config = dict(
    n_layer=13,
    d_model=224,
    n_experts=40,
    experts_per_token=2,
    d_expert=160,
    d_shared_expert=0,
    activation='swiglu',
    moe_layers=[1, 2, 3, 4, 5, 6, 7, 8, 9, 10, 11, 12],
    router_score='softmax',
    normalize_top_k=False,
    routed_scale=7.33,
    balance_loss=0.00623,
    balance_bias=False,
    init_std_router=0.0261,
    lr_router=0.00146,
    n_head=7,
    n_kv_head=7,
    head_dim=32,
    vocab_size=8192,
    norm='rmsnorm',
    norm_place='pre',
    norm_eps=1e-05,
    positions='rope',
    rope_base=10000.0,
    rope_fraction=1.0,
    qk_norm=False,
    attn_scale=0.177,
    tie_embeddings=False,
    parallel_block=False,
    init='uniform',
    init_std_qkv=0.0251,
    init_std_o=0.00493,
    init_std_up=0.0251,
    init_std_down=0.00307,
    init_mimetic=0.5,
    optimizer='muon',
    lr=0.00499,
    lr_mult_o=3.0,
    beta1=0.9,
    lr_head=0.0109,
    grad_clip=1.0,
    warmup_steps=200,
    schedule='wsd',
    decay_fraction=1.0,
    decay_shape='linear',
    final_lr_fraction=0.0,
    batch_tokens=[65536, 131072, 196608],
    seq_len=1024,
    doc_mask=True,
    train_tokens=546100000,
    steps=4499,
    dataset='wikipedia_en',
)
Below are experts of layer 8 (counted from 0) of a mixture-of-experts language model. Rows are named router (the router's row for the expert), gate (a neuron's input weights, with its number), up (a neuron's input weights, with its number) and show model dimensions 0-223. Each number is 128 + 32 x the weight over its row's rms, rounded and kept within 0 to 255. Numbers have three digits each.
After each expert's rows: a language model's description of what the expert responds to. This comes from a sample of Wikipedia text that the model never trained on.

# expert 2
router:121139123060130165121077171095140161074138115083145106152134096147133131055139085080113125145191099115100130110107138130094191112145145152138160159113181073146186092169117044165087150139114145194141143083091147124173117107096149090155055101170148181114125080100122159115117141107150156162133161124130088120139090130136098067157084124109135069151108101117115107136141107067126093158089139146100051150129126108144134129165137166146164127143129146032123125076131120151146086167098174090134118093151141040148084096101103127119134165122082177101141163159161082190148133093133160128102108071124058152129085099083079154139136160165171111071145142121156121082151150134105154112105
gate1:159103078103131083131148139150117177079138148154119155219145123159226141055114065118127151063158108112131171081106127111108062207084093141113117134122150110134058142140133130111122121126062129147166094159100098093065132116132105080148127136167131106142081121122108124079139139203108147190106179091140113056092078098168122114172164146157135060106108155152171129109125146148175151152135165145115087124137101154121149101141113120137149111127104136123132199142119164091164083150118188126155163122093111149133086127135145171151168133150191080100141127098109191173089123182068108088106120096165122153146124076168131131177121114077153104129173133135122162123138089175166118133154
up1:129170167105153158158144115124127138126176129140102118149112096123084191062156129109105132106059143080139123058162118177117119145156120126110103171183213113082124087139134141087104128150135164079170136150175164080112133100135144135075115157147147160065093169113096125113144074162117139113179124153110105108093163148074112096170111124188161110117070146131197151144161178105161181092118164118184080164138138103119116047090128118093146128131089107153158088095138117123087154196062118137121119132189201122132136137125173117124111097139112103138158162144117151116125084179179073101126115114138151122186085125191132096134122176051120099121139130126164110087104077115054122146134
Description: First piece of a field label after a line-start dash in infoboxes and lists, plus line breaks, e.g. Fare, Platform, Draught, Parent.

# expert 37
router:103125145135131061075149170181138138128158066168067153084131124139136093162092144131168104133195041112139144158147107125079065123157135137113146142168104133124098081146131164127078100118151161128151118142118154083085157141106130110133109132113156181130155116134158150093092110081103113144126170150120182154110091041104117163145118157081121148124130090169128179142115138088112163108100079095179147177153097075119115123126116146112170167082089173185101157116084121058155106112154118135083144141095087187152139150138135143071122064140127137089125122126145124126172136108086115094140101079141122091131175113148128098147180097075074118227097139076154125165128062067085188155116
gate0:109162112113140157119109111170116110124151136161145107163112045075114126161083099102145116115065103105132129150121158052155157080127163117124099134123083138088152148163152163086105076134120095111120112145133142138104113079104047018160089108138178165125162141162133138113109121113162093124184113166119148045149141109148155138121132123204150108158159148156155117115122140153069142080089125185106172113125140112165137140088123126128117154032118190099120067109134120105050201132106063172157147055105193187094135151090109143167146131101083069124103137071135165181156076108154148083144124121134112090141169140132138134153144136163129140098123139105138135111152146150145125082095
up0:106163095126123124068079145109161091103139064134103145104111120123107100158101133068118118161120148154098191154118122091148106093092143189144124125076138149133159136127108153157113094129065128065125103131057097109135168114154123104140141081085136139115174142092130096117139131146077134128162081175101125049133142096106131163151088155146138069105142111175104156130125130124101091135147112242225159058093142139110124056097125173121127114153180165115113030110120154102065144119135121155165205122109140107072091100154119072133114130105160134133101110092110103175141084081171143105184147164150097129127140149153077098077136136083168146130171134148126123146124110075184153135125
Description: Head nouns of institutional and organizational names, mainly in sports and education, such as University, College, School, Army, Court.

# expert 36
router:120073145133106066132155112163099114135109121135117101091157167209122088153122109165124139176145154137172162125154171112168111116072189101178177074116106067183158108123146176082116138101096120165131138126146139124104098153122126154160127125127131131137048117075143149148176176140129105127134182082134158136132125140178158166105101131143129169157147146183139133054074080111113136162119105132143124061186085163113149119190089162164143079196088151206081118180066078156170176080107184113165088134096089129148159109181120105137109187143157147168136063125131137127141158106100126138130115115137134103163170161077109107161132169053128125147135157138133131125073106109126089157143
gate1:156109085156088143134121099095094151156161147073120126190094111141090072065174153050189158125134113129117124174076165112138085183124127143060165124112086097115151113094156126174085151190195160141149122118097121120137211158144137090138122166143110138125130065133137109192122177144171155156100112151065119115125119110142164119101080151127120100105093095116147108132129144095133141103107105084087166164108095170121143113144042129180124151115149117183052130105127174105176095159155150120085155106094113165080163138134148083063215112080116143140155137105083137110166135123137092164135111116160064177064143121119098091125161095146110091138152141090155160173127127148170124101124
up1:085122135060165134124117108152101151060202103162116174208164098082194111198152177146137117078099108153140092072158165081183084084170107108097138140150172135114118122101123147128119180094124111075134173135126076093135127067113158111124173138094098096129131142107086110120125141091132129056140112167163176113102154127140123136124146105100159115169144107121108162110098106128139098069134107116093110090125130086161164142095197080106114165077105155126124090111138078040154162080140080112113134142114155150109118146087155173100131146102154131113190130155097096118069160142188161142095141117174134164154131163131180118140126182078116122120148121129101117145111118042185148167183
Description: The article after prepositions before named events, institutions and places, such as at the 1956 Summer Olympics, in the United States.

# expert 38
router:117132080096163219153138136107116170132077101181111146166170177134136125127114103159099097113094180083108111176080109128130143154131143119164143143147145092121156139082143077142165163117097188138172150080109136132107093077070142151104100093144210152115161122076134139120152134140108139135136130111095084084116141085081100113083086097183092171113164136125107125101137097118125132109169205146094100175119155170131137151149150129125115081169113072087156163132173119179125078124136086146111143119117141058130078098126125090116146130110146174140163138153171165173117090148146121121139085120156113170143110116081152108106138203178212102086159159126228045092139145085118171105129
gate0:082106061154147153127158114059111147112086142108115067138117113106149147194090138165150138147100146166117120159170144127145104130128135056088132062102098140093123133134126153131119150102198154089114111106129112116132189104115139103147195140136143174117148140135178127067118173103148133163114136068173109111127168134183135074096082117110136141072153126131146148061190138101227178165188143135142158155129144157097141149130091065148134115082130151098130082131099085168137087139051156104134097128129071112091121171159083109158201115079133153078091128129130110096079131139102122139100122137069095142085117152129133091135134129114162061139176127137169162100157152112102052172184
up0:123097143083137085150100090171120113155129169094166059136124139151087174110133138163159133112161114110151090143124068162117123153053156119145107114169118133121135118161137128121150159117133095116164161149162160123149135147101108075102096154135075073112104104123102118181142092107113173165107109177109145182110102150070153145108147142077139061154056102192163097174129098136070106099118114126097099129105065101134144111068160200150092110161113121189109180160134139079177113179152103127114119130162197135124170141142121114062106116187121129127064115194098162169114107086100101185135112192120135087162215126127146126101127157110129171083094107110133160114143157181161158061123
Description: First lowercase piece of technical words in species descriptions and biochemistry, e.g. arcuate, leathery, Elytra, synthetase, micro, prote.

# expert 0
router:153093155172124185109128136195129083189105137153098115129124122159101131131143110125125151121112110146212155179112170115173089125117237140137169041116090108153142128107111134078111162130071120162117072134160122153139103109161109145165127154147185101125099139172145178131145166175083078120175180128093125135155171088123144171089105131184161134160140147212186117055096127160061148158137129161096120070150099180119153128173061119178169151162080140178078108146105062168137204077141130155135088129075128154153158144136126103167160169147139163137104145118114106126106147128075126060107118095115126099105128139097126123155150106118098128081139141117130124130111149117130111141160
gate1:144155122090130110115173156140146123151127118120099141068115080107125133061180116034162068154147152147124098190113126097136166054128134130135111072122133098137113174115133089119151127079117179141094080064209101099132111204139122108166112159123101164102162144118094138118088118120133143144135189115135155145081073154136075090147163193133132111114159177083084113117141132138130105136137093076107126144128170187109173154080067189075112143157122155097137111130083127139122173134122105105135125107113039130129109134082103098200162096114185134163152185116120119116111137150154177137134091171175124088079192122086123131107087115129122139131165087133184128145111133148110141053181
up1:145094160141093112172126128136102185168079142144112237154180210135090156104074107089141110106179097059145089163140120181117129128149102174143148081141124132131092084166042110162133083128114137107150112157114093169141115128095137149139101150131119114134104057154110075123157146184112068162148116105150084145161145097088125187100094115129156151144125096061121139180142033172156126173140099100114081126127136140143150154143199158119184146151134123161146176109182158107067074075161130126136157111106151153100140182116160154073119125116173166113148147165149105098118080160133138143163154148113147125183130130155088108153161175082143145135093152130125127135105087103146112180154
Description: Articles and possessive or quantifying determiners after prepositions, introducing ordinary noun phrases, such as the earthquake, a folk song, several, their.

# expert 25
router:113054138169143163104136125116165126187118170123144158137137186073178147147159108117143062127082042110145125189148095095087172143104115105128116135167115188089066129120187123204107159146164124177113072142130137151123135053134098130115105100118172150107176147130124100123120131187106124177148139208070103082119133062122132061130085131093144147143160134138124162152105137179173074071114137112158101176128103115140109119121192148139078100146159151198132124131118174082102107135126129106132147084156168095123105099134146143185131078136125073145169147132154103120084172117131156158166117121135119112128132140146122138106146101060112105186127099151089086125193081079157173132165
gate0:140149124105103099108128121074139152129129125121122110121093165132168181166159171122098163150186157131130119166135170162122088119184153123126117152076147149083098138131100174070187100122196145115121158060145093143068134149141082169102138111121101110184081195079140124090157134119156137096100154102167155165090115157118119114071182114111130186085099156138054103158117125207152127112190097104123149108168197117106121105106132123137119154120079103164137075103165093142140143124128111108119080105138174045167164097126138115146148154119119135181117079170114119164145148079140096198093150132104171127131069108146180102172158103109166116167104175073020137098111126112120115116135
up0:121062133119146190134093116170108182111134099097115136157115114184160115162099088110104056128152127179129148118096156129116177181118152130143191084119189153092146150111109081148192132112097133083136152109116089120157136135103066123143131128127094094106075118145114134136170133147096080162110098108122131189168155161132132111133155134179108109139189119158226122081064129150107074085147164079121081133147135142142162130132100079065169133133164165099119163129136127144145110135191142106119091112074157082157130171079106152129121174158162134153170183177050090087170174167162107084064105116130105112122133126130092122134151188093124072145192119169104154142152089148103133093169
Description: Ordinary nouns and their final suffix pieces, usually after the or a, such as boundary, city, state, church, river.

# expert 15
router:181108124158129083096115060099104107157148098141132152143171168160099135154124165106091137116063137154177141055153138169098100153098113106162130206124096198113078163126088148101167029137195071155062130129164135161113136138172164147128125135117153186101143096167148154128121100140113133119079121173144135152119162105150142141124120162122144081119112087139172108149130142138175106081122146101066058135132083135160103081096215134105134141147175103146114094114166175129160096136101170101085181108132082089131111146186128114173107101126160132117174132150109113091103097097157194130150117086134077112102179126186143171134123085151067134155147100091136125180169084160140106151154
gate1:209142086103097118106184136117157114167147111198127086145099077129092110145121090101155115147101169118126123160097114105172179132165112192140051159069172134072124129136136097141125133116150147138114118197173103144145095074117085099125144119130126137120098158156116200097150149093092077175131103132146079112111094107088163140143146182144107062189106100156142103167134147173220135169117163144145194127130146114110083126155109072095146122106101107118128099131110100120132127141108076138155127093097092118123155115159160205117118129077109124126141113083145108142196147094127143108148190089109148166094106126084132106152123082090166130106076057125209127166144100162163205143103
up1:136093129161126148142167137111142093099151112168154133112101170063144092115186137127132125182112103101104158135076153079139143135118142137129105171140100124120144110156164142149156132168160075106091103136172128089133115071105110143142123103127106161100119131085139158134078057148130051145195068179156049153173073126129065039113118129148162076143129181205146102085167160138089194181131085128125140078117189105119115136145138128142121165184065101148085107152140122122105097161092133134114085154100164170141121141158109161145117110134120154128165033121146082155145129120124091115060122105107126141150106126104214147122116101094130100116095117080130092069095166072158169126132
Description: Nouns for creative works and media after the or a, such as film, album, song, book, website, often with their quotes.

# expert 7
router:174132110121080109112162144132115113052151086118116179124191116121119138147098146121137149118155117125146147173158130084141087110141201148156160127152157089102201171137065131077116114125113054146138075115114150132110103177092138127142158118120042200149071131111190119091149107087101189110127175157182137149120123062114136179169138182114091138104078060165144115156102128065086158089138088089152146140137101124125133101095098135140104123110072169146109175129124129123161155095103128166134122109145097068125131118137115134158116133094108129149096096097081144165116144117124080144106166097100078108131141119145081138163159190133104110076164116135181106152046131153146023167094
gate0:133104171082097089155174138158097121103179099094124173153174137119146133148095156126170115109136126108146101145114173162157112110113141133145186136153118086079119128093124091137164081106096076169125089167112152112131110164150151162172156093061123171142063139103157139198185137075132121156100083025109103086116129137162180109095171114185156174109121096092152143116128096170067112124144118137138122086135152097116146082127165095111125151165065145128177129153172183121132193102100203220151136116102233117099105166088080106116155136093106112144130099102094148174106105150094191149099161109143157107140092158149136181150150138162125086080140110114149115119130085115136144135133
up0:125148139118123128134101155102142141124142082138137117093100133099148132141102100137115100102104137085105115159122180113088082127163132034068149141053171113076159187144119139141161122119146129119094064180140120098096156088152114125147115183123166166098147139116123080161130092098156123145128141115113105150117137086152050125089137131188179114103117142081108106109096117172106182133118131133077082122142122156125170142131140115157112122074076089171097126190148110128119172161109049085108136144083106112152183144125084115148172092069116185078090120151118138128163089123164167136142146158173138167131014170192123111139145120144095136182186070167103066196077142098168130140113
Description: Scores, small numbers, three-letter country codes and position codes inside pipe-delimited results and squad tables, such as ITA, FW, 0, 9–19.

# expert 3
router:124150068057143088114121116084156089137119126151144127133141179141182134173090096200090120138136156129097064113148092087144072069132156205108126088159114103113136122117141195124127163141125124100158135126119125129117098120142175075105155080094046094090189149089115156104133085154149150100116167112159127146123116121116090107144083131131098102087137117086132170128125166080206154110115128188171113151112175143096132106132140170138088075138122131055174097115099122197149133169095111122115157156127116102075134099167134111090121151153129158182146103115092127158179136146131131164067193117113139169163145177152113175201156158185134089100158196144139147114101117088139070187118
gate1:122128122135112130183121035180078160120120134111091076125124119135084121188168113077150165115128147091085120147060105111152191186098123135147114178144169147132145155129122042077084181190099098103161093155114133170190123196074147130143185099165094170136126156082130110101126112146129198116118140120158161074157109150155124152177107106124133124121210181078125123153179175144157108140138127149083129167154103105095111150145150178116149154080106170129165147100078154122060149151140144124125096096171165109110126131118118140116139126117139145118160133186112133098149060171168149168098079129145069142140137132166102123133165112171155160129161138099184095072167080157159112134105
up1:200116139070085127107121153112217166184089133137113131091163130144130102108128110160092146068138130135104172096127116104125115129126131110101154146135157096082107172119117126113109117156112165149177190125121119188121113115178129095170086092132142124067125133081164140113130139103145144119146124175124100128126065142136205197150066095167192123162070097130101153133115076107147137076111127031121151149135143079146063097132143179157101131179131173160194163141126144138144158201101140178177148142115153074102108127128128180157130154145121150124184073144152133215062128160117116103178139166114106161091146119124138135108185127092146103163171109160106113145149125057117160121112
Description: Capital letters and first pieces of Spanish and Portuguese club, place and league names in football tables, such as Atlético Mineiro, Brasileiro, Liga, São.